config = dict(
    n_layer=14,
    experts_per_token=4,
    d_shared_expert=0,
    moe_layers=[0, 1, 2, 3, 4, 5, 6, 7, 8, 9, 10, 11, 12, 13],
    router_score='softmax',
    normalize_top_k=True,
    router_noise=0.3,
    router_bias=True,
    init_std_router=0.015,
    lr_router=0.00122,
    norm='rmsnorm',
    lr=0.00206,
    seq_len=1024,
    train_tokens=639900000,
    steps=4825,
)
Below are experts of layer 4 (counted from 0) of a mixture-of-experts language model. Rows are named router (the router's row for the expert), up (a neuron's input weights, with its number), down (a neuron's output weights, with its number) and show model dimensions 160-191. Each number is 50 + 10 x the weight over its row's rms, rounded and kept within 0 to 99.
After each expert's rows: "mostly gets" lists some tokens that are sent to it at least half of the time. This comes from a sample of Wikipedia text that the model never trained on.

# expert 2
router:52 47 45 40 55 59 45 67 54 47 34 67 42 55 56 36 59 44 33 40 52 55 47 64 56 39 41 49 60 37 48 56
up0:61 43 45 36 40 41 46 47 39 46 42 59 50 54 70 57 49 54 44 45 69 65 57 56 56 58 47 57 37 28 51 43
down0:57 54 66 40 59 57 37 30 53 53 47 65 59 39 32 53 53 37 40 42 43 64 79 54 51 71 55 56 49 47 35 49
up1:61 44 43 29 64 54 51 38 36 45 47 42 58 63 39 73 54 50 49 57 49 46 58 52 40 51 54 68 27 48 60 65
down1:43 56 38 50 51 34 31 32 39 58 42 41 52 68 45 73 54 58 55 55 39 54 52 55 50 53 54 58 52 48 51 52
up2:66 37 37 39 39 53 58 38 52 51 44 65 40 53 43 63 45 64 62 53 56 56 47 52 37 58 65 54 50 42 47 40
down2:63 38 44 58 67 55 59 45 45 54 47 44 67 41 43 47 44 43 53 49 37 47 53 64 55 47 48 50 54 54 40 50
up3:50 58 41 43 69 47 33 56 33 60 57 59 45 59 60 50 58 64 58 56 43 62 44 45 44 47 76 58 38 55 38 62
down3:52 35 50 47 48 48 48 63 55 57 57 48 65 29 42 54 58 65 43 47 64 55 47 37 52 49 58 56 48 57 53 58
up4:79 44 51 57 58 47 40 41 43 43 52 45 47 52 62 61 65 46 43 46 69 54 60 37 66 54 47 39 55 43 47 43
down4:48 48 49 59 67 57 53 47 47 39 32 56 49 49 67 59 46 49 34 33 43 42 40 58 50 48 31 29 35 43 62 53
up5:48 44 37 65 40 46 56 48 50 60 52 30 35 65 56 70 45 52 48 54 56 43 45 28 48 53 51 56 32 39 40 58
down5:56 61 46 35 53 48 49 50 47 33 36 37 60 25 47 50 40 44 62 61 34 53 44 43 43 57 60 47 42 45 56 23
up6:51 56 75 44 41 40 31 36 53 55 49 30 31 55 41 59 32 36 40 54 59 59 67 39 41 43 44 55 41 40 61 55
down6:48 52 54 53 44 35 55 48 69 30 55 52 41 45 41 31 52 57 67 60 40 55 61 33 44 41 35 57 69 38 66 29
up7:58 55 55 47 68 42 65 30 50 57 43 59 69 56 51 60 72 45 45 68 58 54 67 43 47 42 48 45 53 53 48 55
down7:42 51 34 57 67 49 50 42 40 64 32 57 40 43 40 47 33 52 44 54 33 43 53 48 40 23 54 35 65 38 55 36
up8:46 45 49 56 57 50 36 50 42 51 77 51 30 66 63 48 41 32 59 37 39 57 58 81 55 60 52 63 56 31 42 53
down8:33 56 36 57 71 60 42 51 41 49 55 25 52 57 36 50 56 53 39 39 63 28 52 58 58 65 67 62 50 52 54 53
up9:62 40 49 45 35 50 50 48 31 42 51 58 56 52 33 50 55 37 35 37 71 56 49 51 38 48 49 59 60 46 55 77
down9:45 55 39 56 48 33 49 51 65 53 40 43 34 51 50 64 66 50 61 42 50 55 56 60 50 59 46 55 50 43 63 37
up10:54 60 55 44 33 55 39 41 50 53 48 50 73 54 62 65 39 38 52 50 47 53 75 52 54 49 57 49 47 57 52 57
down10:53 57 47 58 29 51 46 42 46 36 48 46 61 53 39 51 42 39 52 36 51 57 63 42 58 58 54 43 69 51 33 55
up11:55 46 49 47 55 52 51 42 41 51 55 62 30 54 47 40 46 35 57 50 45 60 59 58 51 38 67 65 50 48 56 50
down11:46 59 54 35 45 57 43 52 53 57 53 56 46 31 47 47 61 60 38 48 48 59 31 40 46 24 69 62 56 56 61 39
up12:72 35 55 57 70 50 54 45 54 44 37 56 64 59 62 52 43 50 68 51 65 40 30 36 32 51 55 62 52 45 49 44
down12:50 49 52 35 52 55 52 48 41 59 35 49 45 37 52 68 49 55 49 33 59 60 28 45 47 71 47 40 53 59 55 36
up13:58 65 47 53 30 47 48 48 45 40 60 48 25 54 51 52 51 48 44 43 62 58 42 55 41 54 53 52 44 37 55 44
down13:41 42 63 33 52 42 58 60 44 58 29 48 52 60 50 50 62 53 47 44 46 34 44 63 56 53 48 50 49 57 34 58
up14:56 40 37 56 53 63 41 55 55 42 50 51 57 55 49 54 38 45 62 52 54 71 70 49 50 42 50 45 51 48 41 44
down14:53 46 53 36 66 79 50 65 46 40 34 54 48 34 65 49 47 42 58 36 61 52 57 42 52 57 47 58 47 43 47 39
up15:38 53 68 51 65 36 74 45 36 50 52 46 31 55 44 53 35 32 38 41 36 60 53 54 53 56 47 36 45 42 38 38
down15:55 52 36 51 71 54 45 44 53 37 52 57 47 47 53 55 37 41 50 65 56 60 53 51 46 51 43 57 42 46 39 43
mostly gets: "year", "US", "NA", "north", "Texas", "gener"

# expert 17
router:47 60 49 50 68 54 56 27 38 38 47 55 41 46 32 43 44 42 47 72 70 47 45 48 59 49 41 48 46 43 57 44
up0:43 54 54 41 50 49 54 70 57 71 58 60 43 54 38 50 57 61 51 36 37 52 59 41 62 53 52 43 49 55 46 35
down0:42 48 67 58 37 43 49 52 34 38 48 48 48 32 49 32 65 60 52 52 54 46 37 48 45 55 25 55 48 54 51 34
up1:60 60 52 38 60 54 44 48 41 36 56 42 28 49 50 54 56 56 42 45 63 56 48 65 49 70 45 62 72 40 67 65
down1:45 53 41 55 50 42 49 55 62 45 42 53 54 26 51 51 48 51 37 45 49 35 56 54 44 46 38 55 48 66 55 57
up2:53 46 47 50 53 31 42 56 54 55 48 31 51 54 63 46 57 44 52 50 40 44 69 60 40 54 51 42 50 39 51 70
down2:53 39 60 44 39 54 60 49 58 51 43 51 56 41 68 37 57 36 62 66 36 38 53 30 49 56 50 42 49 55 50 46
up3:70 49 51 59 58 48 30 47 27 55 40 30 58 49 38 52 51 61 53 54 38 42 59 42 49 40 58 44 56 62 45 57
down3:48 50 43 62 47 53 47 46 43 63 50 49 68 55 54 46 37 53 62 38 38 26 41 37 43 39 52 32 53 75 49 41
up4:56 39 70 44 66 43 33 49 54 42 55 51 47 54 53 45 59 32 41 41 42 57 51 47 47 49 49 42 35 54 46 85
down4:64 53 35 50 36 28 55 55 49 35 48 66 47 42 46 39 51 51 50 40 35 42 57 39 51 45 41 42 42 60 45 54
up5:32 66 53 45 48 52 43 55 42 42 73 29 48 51 71 49 44 45 58 45 51 55 47 55 49 54 56 45 56 20 49 46
down5:65 49 21 47 67 49 45 44 64 53 41 45 45 69 24 56 46 66 40 57 56 37 50 52 52 56 54 37 47 46 56 57
up6:54 39 48 45 64 43 49 43 63 49 57 42 40 60 42 50 59 50 46 43 57 64 69 49 49 48 49 62 42 49 39 56
down6:50 52 55 48 52 63 48 48 58 53 48 60 51 36 45 60 51 43 31 46 47 54 58 54 39 36 57 46 46 52 66 41
up7:35 44 62 62 61 45 64 51 54 42 42 42 49 59 38 73 53 44 31 57 42 52 66 39 39 37 52 34 31 67 52 43
down7:46 63 51 43 62 35 41 46 66 63 57 26 55 61 66 58 44 47 31 47 54 51 79 43 55 64 52 56 54 58 50 47
up8:58 43 39 62 44 50 54 53 39 46 67 63 60 52 44 56 55 53 49 52 45 58 43 41 47 67 55 58 40 45 46 52
down8:37 38 63 59 58 50 61 51 53 63 60 53 46 22 52 58 49 31 50 65 35 57 69 38 51 55 18 55 43 67 56 57
up9:42 59 26 52 42 49 38 49 49 34 39 44 36 49 44 75 53 40 44 61 67 43 31 66 50 43 56 54 67 59 37 48
down9:50 69 38 55 44 42 55 58 45 51 55 38 53 39 59 44 42 43 54 40 53 51 59 54 55 26 46 67 44 75 32 42
up10:47 49 35 42 44 58 44 37 47 24 50 68 53 49 40 42 48 52 55 48 66 67 32 48 38 59 61 53 49 58 34 71
down10:77 45 54 46 42 59 48 50 50 52 47 65 52 63 52 43 53 63 38 54 34 38 48 53 56 53 45 35 53 67 30 65
up11:31 42 55 55 42 55 38 43 41 41 45 59 67 50 37 41 30 46 56 62 42 61 48 53 36 30 47 45 53 58 43 51
down11:51 38 49 42 45 48 51 61 54 52 55 63 54 70 58 47 54 52 47 33 40 41 34 54 50 45 61 64 35 40 33 47
up12:48 86 52 54 61 56 60 42 44 50 55 47 54 54 44 57 66 51 63 56 46 57 55 53 39 45 48 35 53 63 54 38
down12:52 38 52 42 40 52 37 42 42 39 50 44 32 75 32 38 49 39 53 60 54 43 44 62 45 53 35 38 63 45 68 53
up13:70 57 59 51 27 46 34 57 36 47 49 67 55 56 44 47 45 51 52 55 56 50 41 48 62 56 55 45 65 56 56 51
down13:53 38 55 58 63 43 48 61 50 40 35 74 48 68 56 58 50 69 34 50 58 47 56 63 50 76 32 36 58 54 49 38
up14:49 42 41 56 52 55 32 39 45 49 64 58 42 50 55 42 36 63 41 38 60 41 57 46 51 57 46 42 37 27 50 48
down14:56 27 36 50 50 47 39 29 50 45 72 35 43 59 61 74 48 60 60 49 56 52 34 37 66 49 56 49 45 49 44 53
up15:43 48 70 56 50 59 39 36 55 56 48 55 34 66 44 45 49 58 48 49 54 42 51 56 42 41 61 56 44 62 52 50
down15:56 51 56 72 42 49 50 49 37 55 52 55 56 62 42 54 30 47 46 47 61 38 41 37 47 56 61 47 53 53 40 61
mostly gets: "their ", "his ", "His ", "founded ", "Its ", "whose "

# expert 29
router:43 53 57 70 49 44 43 39 54 40 38 58 23 50 45 55 59 45 57 62 50 47 45 66 67 35 57 50 55 54 46 46
up0:77 51 52 72 53 52 37 41 37 36 48 45 54 59 29 44 35 62 53 58 46 62 44 61 39 50 62 48 44 41 43 51
down0:51 52 56 56 40 45 59 48 59 35 53 56 38 57 53 46 68 55 49 51 54 43 53 54 54 43 47 64 27 42 61 51
up1:52 30 65 49 62 51 64 56 45 46 49 58 44 55 36 63 45 51 68 42 51 59 51 41 60 65 61 51 59 51 40 42
down1:55 46 56 44 49 36 56 32 46 67 30 33 34 44 62 54 61 48 56 59 51 60 62 52 47 58 45 50 62 68 59 54
up2:56 40 59 57 56 46 44 53 58 77 62 49 45 59 44 55 44 44 45 55 49 41 52 41 43 54 59 43 45 34 52 55
down2:46 68 67 31 34 56 49 61 53 67 55 55 42 62 43 51 52 60 50 45 33 31 53 64 63 51 64 57 55 43 40 70
up3:46 47 61 40 55 55 29 42 37 45 50 51 49 52 26 63 61 65 60 38 58 43 52 56 27 49 57 61 57 41 31 48
down3:67 49 70 46 52 75 56 39 47 50 64 44 33 44 41 44 47 45 78 53 55 46 54 62 39 46 52 54 48 45 50 45
up4:49 41 42 53 42 55 51 40 37 45 70 54 49 62 44 45 61 67 38 53 28 49 52 63 62 58 34 56 37 39 33 67
down4:39 47 60 57 54 63 30 51 55 75 57 55 46 34 57 38 44 66 49 51 52 48 61 57 49 41 35 57 51 42 50 41
up5:41 49 57 48 59 42 40 54 52 36 59 65 45 55 43 68 50 49 78 51 49 70 55 60 56 54 54 37 33 57 50 43
down5:40 58 45 45 64 34 25 47 38 73 50 62 50 51 52 52 54 70 67 50 54 51 41 48 55 44 45 47 52 55 44 46
up6:57 50 47 52 59 60 58 33 45 55 67 54 36 58 45 72 60 45 41 43 39 53 50 61 52 46 47 37 58 45 52 39
down6:37 53 40 56 34 53 57 38 48 45 48 51 49 29 43 59 38 49 51 49 54 61 40 58 48 31 56 36 53 40 47 50
up7:50 62 65 70 61 44 53 49 67 32 58 38 45 52 43 55 59 63 47 49 64 43 68 61 51 57 66 33 44 60 52 54
down7:67 50 68 54 55 49 49 48 47 52 46 50 53 38 26 33 44 40 47 55 50 44 62 63 30 58 40 35 61 60 40 62
up8:49 47 48 57 57 69 59 41 51 47 60 39 53 51 52 75 38 31 51 41 58 55 54 56 61 47 42 55 48 44 31 69
down8:65 36 41 54 56 37 53 62 42 40 70 27 55 23 60 50 50 56 74 56 50 57 33 48 59 63 40 64 42 58 42 53
up9:36 34 50 44 37 41 38 69 64 50 52 44 36 52 41 49 58 46 45 46 55 63 32 43 43 59 58 37 53 49 55 60
down9:53 53 42 73 39 52 47 52 63 62 39 33 38 50 48 48 59 45 48 44 52 58 54 46 32 46 46 47 48 71 53 53
up10:36 40 46 45 65 59 65 46 50 43 50 48 59 54 44 43 63 62 67 43 48 47 46 50 62 50 56 62 46 52 66 42
down10:58 44 40 54 51 54 48 57 34 54 65 51 63 43 44 60 47 47 63 58 52 70 33 54 59 47 69 66 51 40 41 32
up11:60 53 42 35 40 60 57 42 37 32 46 54 59 54 38 57 46 62 49 53 59 75 41 70 40 46 53 61 48 51 48 37
down11:55 36 37 45 54 56 37 46 57 59 42 43 63 39 51 62 35 62 41 49 47 62 57 30 54 39 18 50 63 75 66 56
up12:44 68 46 65 42 43 67 42 47 54 59 55 36 54 44 54 57 55 52 40 39 61 50 41 52 44 71 41 63 57 66 44
down12:76 66 49 54 49 51 65 51 63 49 50 59 61 59 42 56 46 51 46 47 53 52 53 43 22 43 53 40 51 56 48 61
up13:52 55 65 39 57 34 48 43 51 61 63 56 44 48 33 31 56 36 74 49 49 45 53 69 40 49 79 69 48 54 50 57
down13:49 68 51 39 66 43 32 49 55 61 56 52 50 44 49 40 50 62 43 52 54 54 55 55 52 46 46 61 31 42 55 42
up14:36 59 47 64 67 59 36 60 45 53 44 52 37 54 48 46 62 44 56 42 44 59 57 43 50 40 50 46 36 60 43 45
down14:34 60 55 70 56 60 57 46 44 36 50 49 39 47 55 60 60 41 62 51 59 43 36 69 65 53 39 72 52 49 53 29
up15:60 51 35 44 71 47 47 35 32 52 54 58 60 55 35 43 61 42 38 47 64 56 47 75 59 50 38 47 46 42 47 56
down15:51 48 39 55 67 53 33 45 31 54 72 54 54 33 53 41 47 49 48 73 56 63 47 65 75 48 28 43 41 42 43 64
mostly gets: "film", "Com", "Air", "show", "Goals ", "television "

# expert 28
router:50 39 58 58 55 58 54 51 60 53 53 40 45 69 57 59 37 58 56 41 43 50 58 58 56 60 67 39 43 46 53 38
up0:42 45 34 43 47 54 61 39 62 42 54 48 50 34 35 28 41 35 40 63 76 55 53 45 46 47 36 68 47 48 40 65
down0:41 45 51 43 49 26 54 54 59 53 50 58 39 68 54 62 50 45 59 40 38 44 50 54 39 47 60 55 52 53 49 52
up1:39 43 45 59 46 35 49 45 39 35 71 51 43 41 66 59 58 41 47 51 44 67 48 57 49 69 66 45 46 43 44 58
down1:52 62 61 42 46 45 57 67 49 55 57 42 62 56 35 44 51 33 50 49 59 52 49 64 44 60 26 53 45 49 80 48
up2:49 77 47 48 48 57 65 40 47 36 59 53 41 53 49 40 50 36 58 50 68 62 48 47 59 55 60 42 38 20 64 55
down2:47 12 61 47 58 48 37 49 39 42 51 42 44 39 45 48 58 51 80 57 39 36 54 43 50 41 57 40 47 46 38 56
up3:47 53 57 39 55 33 55 59 34 47 56 40 51 52 27 47 47 45 57 47 67 55 54 56 57 52 34 55 35 26 44 62
down3:45 73 61 33 66 47 39 51 48 47 72 55 59 49 55 54 43 43 74 26 46 52 56 42 41 55 58 33 44 66 39 42
up4:59 46 46 55 60 45 62 36 61 34 33 52 48 58 40 41 46 40 51 49 40 55 44 56 41 58 52 39 60 61 35 59
down4:55 42 51 35 50 65 59 58 49 47 58 44 47 58 68 65 37 61 46 44 52 48 35 53 68 40 61 38 76 54 41 31
up5:49 53 56 22 46 40 47 53 51 57 50 48 57 70 58 62 67 44 47 50 24 37 66 60 58 65 50 54 35 40 35 39
down5:50 44 44 36 54 36 62 55 55 41 52 63 42 53 56 61 41 51 42 57 52 39 26 39 43 69 68 48 51 38 37 56
up6:49 43 52 28 32 58 53 55 50 56 65 64 59 61 46 60 25 47 56 46 53 72 66 44 58 53 56 60 48 46 49 45
down6:40 38 35 57 31 50 43 41 52 45 34 56 63 50 40 56 44 46 45 44 73 51 49 66 66 65 60 34 30 71 63 50
up7:80 56 31 52 40 45 51 43 44 50 61 49 41 85 48 58 47 59 57 49 44 63 38 51 55 64 70 60 41 45 36 53
down7:46 65 31 50 51 48 48 71 47 52 48 59 34 62 65 51 63 66 52 37 43 54 48 59 53 61 60 35 43 49 51 43
up8:33 50 48 52 45 57 43 45 48 58 46 59 50 56 49 67 57 28 63 38 54 45 67 69 34 45 49 46 68 50 49 56
down8:39 46 55 44 47 56 58 41 44 57 56 45 58 51 35 61 69 38 64 45 53 58 47 48 46 51 55 40 46 63 48 53
up9:53 35 46 40 53 66 50 32 37 28 54 59 50 59 59 39 45 52 47 49 46 53 67 47 30 59 67 46 40 48 47 57
down9:62 39 38 41 50 51 35 54 28 41 55 54 69 58 53 57 46 60 56 46 32 34 61 54 55 72 57 31 52 40 55 39
up10:40 39 49 37 32 40 36 32 55 38 65 48 45 66 65 57 53 47 50 45 57 55 50 49 48 53 51 46 61 45 59 58
down10:37 68 41 56 43 47 66 43 47 51 52 48 59 30 44 54 50 37 54 53 31 60 61 37 48 49 40 50 33 49 46 23
up11:46 60 54 48 44 48 43 37 42 57 65 45 49 64 62 50 54 54 46 46 59 58 54 49 59 45 50 44 45 58 64 51
down11:49 41 58 46 36 58 46 49 68 55 55 24 57 52 49 58 57 30 61 29 53 50 44 38 47 46 43 45 53 56 55 38
up12:50 57 62 43 40 37 45 43 45 53 38 71 59 62 52 57 49 36 54 46 43 44 54 48 47 54 64 75 50 58 48 56
down12:59 55 39 58 58 40 46 42 48 51 46 44 47 59 66 49 50 45 47 61 38 56 54 59 43 60 56 55 51 62 54 47
up13:40 66 32 55 61 52 50 34 52 54 47 47 37 67 52 45 65 28 39 62 52 61 63 49 51 49 42 58 63 67 57 34
down13:54 53 54 37 49 49 63 57 49 46 56 67 55 39 60 34 49 26 48 58 48 48 51 47 36 65 36 69 46 37 40 49
up14:42 45 54 60 47 62 54 55 60 48 50 45 57 45 45 36 44 26 51 47 43 75 50 43 40 60 44 56 39 50 42 49
down14:41 29 36 45 42 62 54 50 38 69 40 53 61 43 77 50 45 62 53 34 32 50 81 52 48 39 60 49 59 41 51 54
up15:88 58 32 52 21 52 35 38 46 45 56 44 59 65 46 56 44 38 63 71 38 48 47 52 42 55 62 60 62 54 43 51
down15:54 55 50 42 57 43 60 52 44 47 33 54 32 51 62 62 50 44 40 33 63 47 50 56 45 50 52 61 43 54 51 66
mostly gets: "Coordinates", "Website", "Location", "classification", "Phylum", "Country"

# expert 23
router:40 43 68 34 47 59 51 34 53 33 46 54 58 51 59 48 51 45 58 43 44 61 54 64 43 63 62 34 58 64 57 53
up0:30 48 49 51 44 46 31 56 47 62 51 49 49 51 39 45 43 47 55 80 55 65 52 42 43 65 65 52 40 52 56 52
down0:45 62 61 61 36 75 63 51 52 52 47 56 40 57 42 30 46 52 54 40 53 40 40 69 65 36 49 29 54 48 53 45
up1:49 67 52 57 50 63 46 55 53 67 49 70 33 57 42 42 47 49 55 46 53 51 44 57 46 58 57 52 49 54 46 51
down1:43 57 50 53 50 60 38 33 69 59 43 52 41 44 55 38 38 50 65 54 50 41 54 50 53 71 31 55 47 55 41 39
up2:54 59 56 36 50 41 54 37 33 47 62 53 63 70 44 60 43 58 54 67 57 61 56 51 27 40 51 66 38 54 56 64
down2:65 45 56 42 65 50 48 66 56 52 49 53 47 47 50 61 57 54 67 53 52 71 61 44 46 37 58 60 49 65 65 41
up3:36 61 64 53 41 45 54 57 60 55 38 40 53 54 71 60 67 51 38 58 40 47 54 44 40 51 56 39 47 52 55 33
down3:65 48 30 60 57 38 55 50 35 44 57 43 25 29 47 45 45 46 43 49 67 53 49 58 43 47 46 63 59 52 50 57
up4:45 57 64 39 57 53 46 48 32 43 74 39 56 67 41 49 45 48 39 54 39 45 50 57 45 55 51 50 48 44 47 51
down4:33 38 47 48 48 55 60 50 65 67 37 54 42 58 29 67 47 31 49 60 64 54 31 59 63 65 46 53 49 63 63 46
up5:41 44 49 62 65 41 66 56 36 62 52 68 54 47 40 42 65 69 60 34 50 58 19 56 55 48 47 41 57 31 35 53
down5:38 69 44 49 46 44 53 57 54 56 71 68 52 33 64 48 54 58 47 52 48 42 55 62 52 45 35 45 70 41 53 71
up6:44 49 48 64 48 38 50 43 52 43 67 62 46 53 41 56 76 38 54 69 27 63 44 63 54 50 67 47 40 46 49 50
down6:70 45 48 37 48 51 25 56 51 50 59 47 43 56 36 29 41 47 50 54 69 56 43 40 49 56 54 26 36 45 62 51
up7:61 63 73 49 46 28 34 65 40 47 55 63 50 57 46 55 61 68 39 47 35 43 38 37 48 33 38 50 56 54 38 47
down7:51 60 45 42 37 43 42 68 46 45 47 51 41 59 48 62 61 56 48 52 55 38 44 51 45 55 46 44 53 56 61 52
up8:39 51 52 33 50 47 54 42 62 42 59 45 60 62 37 49 46 63 47 59 68 65 40 57 43 46 66 55 49 52 52 51
down8:62 36 48 39 30 13 46 41 48 53 42 54 47 40 41 53 52 37 49 31 39 47 25 44 58 52 43 35 61 48 33 55
up9:57 56 54 56 37 44 55 57 42 46 58 39 44 64 37 53 46 52 51 50 53 68 54 67 44 59 46 52 42 38 27 63
down9:51 48 63 57 45 48 57 45 62 48 43 51 68 35 36 73 58 31 59 56 52 52 65 62 46 45 54 44 74 67 40 75
up10:44 51 72 51 65 43 50 60 46 61 55 56 47 64 67 57 41 40 53 44 40 44 43 63 48 58 65 41 44 39 62 51
down10:47 45 43 43 57 53 49 50 40 37 55 36 57 33 63 43 62 29 50 49 43 40 43 50 49 55 48 46 39 47 38 52
up11:49 43 69 45 74 38 30 29 35 47 47 39 55 51 36 41 42 35 45 40 45 40 66 63 35 47 50 47 48 48 36 46
down11:43 56 53 38 34 40 50 42 55 44 41 65 52 43 50 50 53 63 41 33 43 44 57 51 50 45 41 51 60 41 65 59
up12:44 57 42 52 68 52 56 60 38 41 58 59 39 50 51 44 38 55 49 45 68 38 57 73 50 45 52 49 41 41 52 36
down12:47 52 61 40 31 38 54 65 62 46 55 33 48 34 45 51 55 47 53 60 54 38 48 46 54 56 39 56 43 57 42 73
up13:56 51 46 48 54 44 48 37 51 46 62 44 57 57 55 55 50 39 52 46 46 53 57 51 48 49 60 40 51 52 51 47
down13:32 45 41 50 63 54 46 49 71 47 48 50 43 39 64 54 50 40 59 62 55 55 59 28 54 47 52 71 42 45 53 54
up14:43 72 58 41 40 45 39 49 61 43 58 39 56 61 66 57 58 49 53 41 37 50 60 64 44 53 39 59 47 34 27 45
down14:26 53 43 46 42 48 37 48 40 54 46 44 67 44 59 49 46 60 42 45 66 55 46 52 41 45 54 42 52 42 53 67
up15:49 41 68 47 50 61 43 47 40 59 48 52 51 57 53 48 68 63 32 48 55 50 60 41 62 46 56 42 38 53 75 45
down15:45 36 58 56 44 54 37 55 57 50 51 63 46 36 45 33 57 70 29 46 64 54 39 39 51 52 53 65 49 50 58 64
mostly gets: "== ", "=== ", "Succeeded ", "Phylum", "\n\n", "Directed "

# expert 0
router:34 58 41 53 31 66 49 40 49 35 43 52 48 44 30 52 39 44 64 43 45 46 47 50 49 43 55 69 56 53 51 47
up0:51 62 46 28 68 56 64 47 47 27 56 45 49 69 38 69 51 69 67 36 48 43 28 42 64 57 57 53 46 44 37 50
down0:52 49 44 47 42 68 35 51 52 50 41 46 44 62 60 55 45 59 39 53 43 26 40 50 67 36 50 61 33 53 41 48
up1:45 50 37 60 52 60 44 59 66 64 49 40 34 52 54 47 66 23 50 48 56 60 46 64 44 54 61 57 68 66 40 59
down1:67 39 44 67 41 52 54 43 55 54 57 57 44 44 59 54 52 28 59 52 60 59 51 52 50 50 53 33 60 60 28 48
up2:59 45 45 50 53 43 54 56 56 58 50 42 27 48 39 57 56 45 56 36 31 63 67 65 35 60 53 44 37 47 50 43
down2:49 72 51 53 58 40 52 63 42 46 42 44 57 46 35 52 47 60 49 57 51 69 68 74 50 55 49 37 57 63 55 46
up3:57 45 61 52 53 54 64 46 47 39 53 65 39 59 53 46 59 60 51 52 53 57 42 59 61 47 63 57 61 63 47 44
down3:64 49 58 60 47 53 65 52 52 57 66 59 43 51 59 49 40 39 48 48 47 64 38 42 62 34 47 36 73 77 50 53
up4:48 44 45 42 51 51 55 50 47 34 55 62 41 53 50 43 34 69 58 59 50 47 44 61 53 49 60 55 44 31 46 45
down4:51 44 49 51 44 38 67 62 39 19 36 52 72 47 45 39 45 53 43 48 52 41 59 51 57 45 59 60 38 48 54 56
up5:39 57 35 49 49 32 61 49 44 48 47 50 39 60 46 53 42 44 39 49 35 55 41 68 48 58 60 52 37 60 54 44
down5:42 24 52 52 39 42 39 59 44 59 43 40 45 43 34 46 67 41 67 44 40 44 45 56 59 45 46 51 37 59 61 35
up6:54 51 68 54 51 49 48 52 61 40 51 64 36 59 47 72 61 51 53 43 36 75 67 42 58 59 64 52 55 68 45 41
down6:60 43 56 44 33 72 54 51 56 53 50 71 61 37 47 53 49 51 34 63 42 46 55 40 34 53 56 53 36 66 59 51
up7:40 52 50 58 39 38 54 48 43 49 47 39 52 61 53 36 50 66 43 53 49 57 46 59 58 47 60 55 61 51 54 48
down7:56 34 43 56 57 49 59 47 55 58 72 48 34 30 65 47 62 38 42 49 52 48 44 58 55 59 40 55 63 48 63 57
up8:42 61 69 65 51 39 33 45 53 45 50 52 45 49 49 61 53 51 75 46 49 59 44 54 39 57 54 61 59 67 48 37
down8:43 48 66 60 44 63 45 58 53 45 48 49 45 38 48 49 44 46 41 54 45 53 47 34 59 51 41 64 47 50 56 49
up9:40 63 52 64 48 38 59 53 44 37 59 35 44 53 48 50 63 54 49 43 28 59 62 47 58 50 61 35 37 65 54 73
down9:28 57 48 61 37 59 45 62 55 48 44 57 35 49 34 44 36 59 70 48 34 45 40 47 57 45 60 61 54 42 59 57
up10:61 59 55 52 65 48 55 55 40 55 47 58 34 52 46 68 59 48 36 38 26 40 72 67 49 48 48 59 56 45 53 63
down10:61 51 69 46 53 61 52 39 54 47 42 47 70 50 52 48 49 36 74 49 33 44 56 51 36 33 47 60 38 54 50 52
up11:57 60 49 40 52 60 45 34 48 52 44 45 51 49 42 60 37 58 37 62 55 54 55 47 45 52 58 47 47 35 60 73
down11:57 73 55 49 59 48 50 42 57 62 41 40 46 42 46 45 61 39 48 43 53 27 43 50 51 56 36 53 49 47 62 70
up12:65 59 45 68 48 49 58 53 39 44 55 45 45 57 63 58 51 65 25 50 49 52 52 49 40 38 46 49 46 48 55 42
down12:47 52 48 52 43 59 48 33 67 55 43 55 47 36 69 40 58 46 34 46 56 31 45 42 53 58 55 28 47 50 53 62
up13:63 43 62 50 66 39 59 39 39 59 42 34 41 47 46 67 39 57 34 63 48 60 49 56 43 58 51 50 41 45 51 61
down13:70 38 51 46 53 52 38 43 57 59 45 41 38 39 38 61 48 38 57 56 39 33 41 49 57 57 34 53 42 52 56 40
up14:60 58 47 67 47 49 57 44 35 33 49 55 39 57 52 53 47 61 46 65 60 57 45 59 65 50 57 35 55 46 55 63
down14:66 45 57 62 41 44 54 51 47 42 59 51 38 57 56 55 55 55 44 29 55 36 50 67 52 46 40 53 64 43 60 62
up15:39 54 60 41 40 43 41 50 38 32 47 41 29 49 40 53 56 51 56 49 73 55 35 45 61 54 39 41 54 35 44 53
down15:36 50 35 59 59 28 52 49 40 65 31 34 50 53 56 57 29 54 39 74 53 45 63 40 42 41 53 50 53 49 59 59
mostly gets: "disc", "Mr", "Cri", "feat", "class", "Che"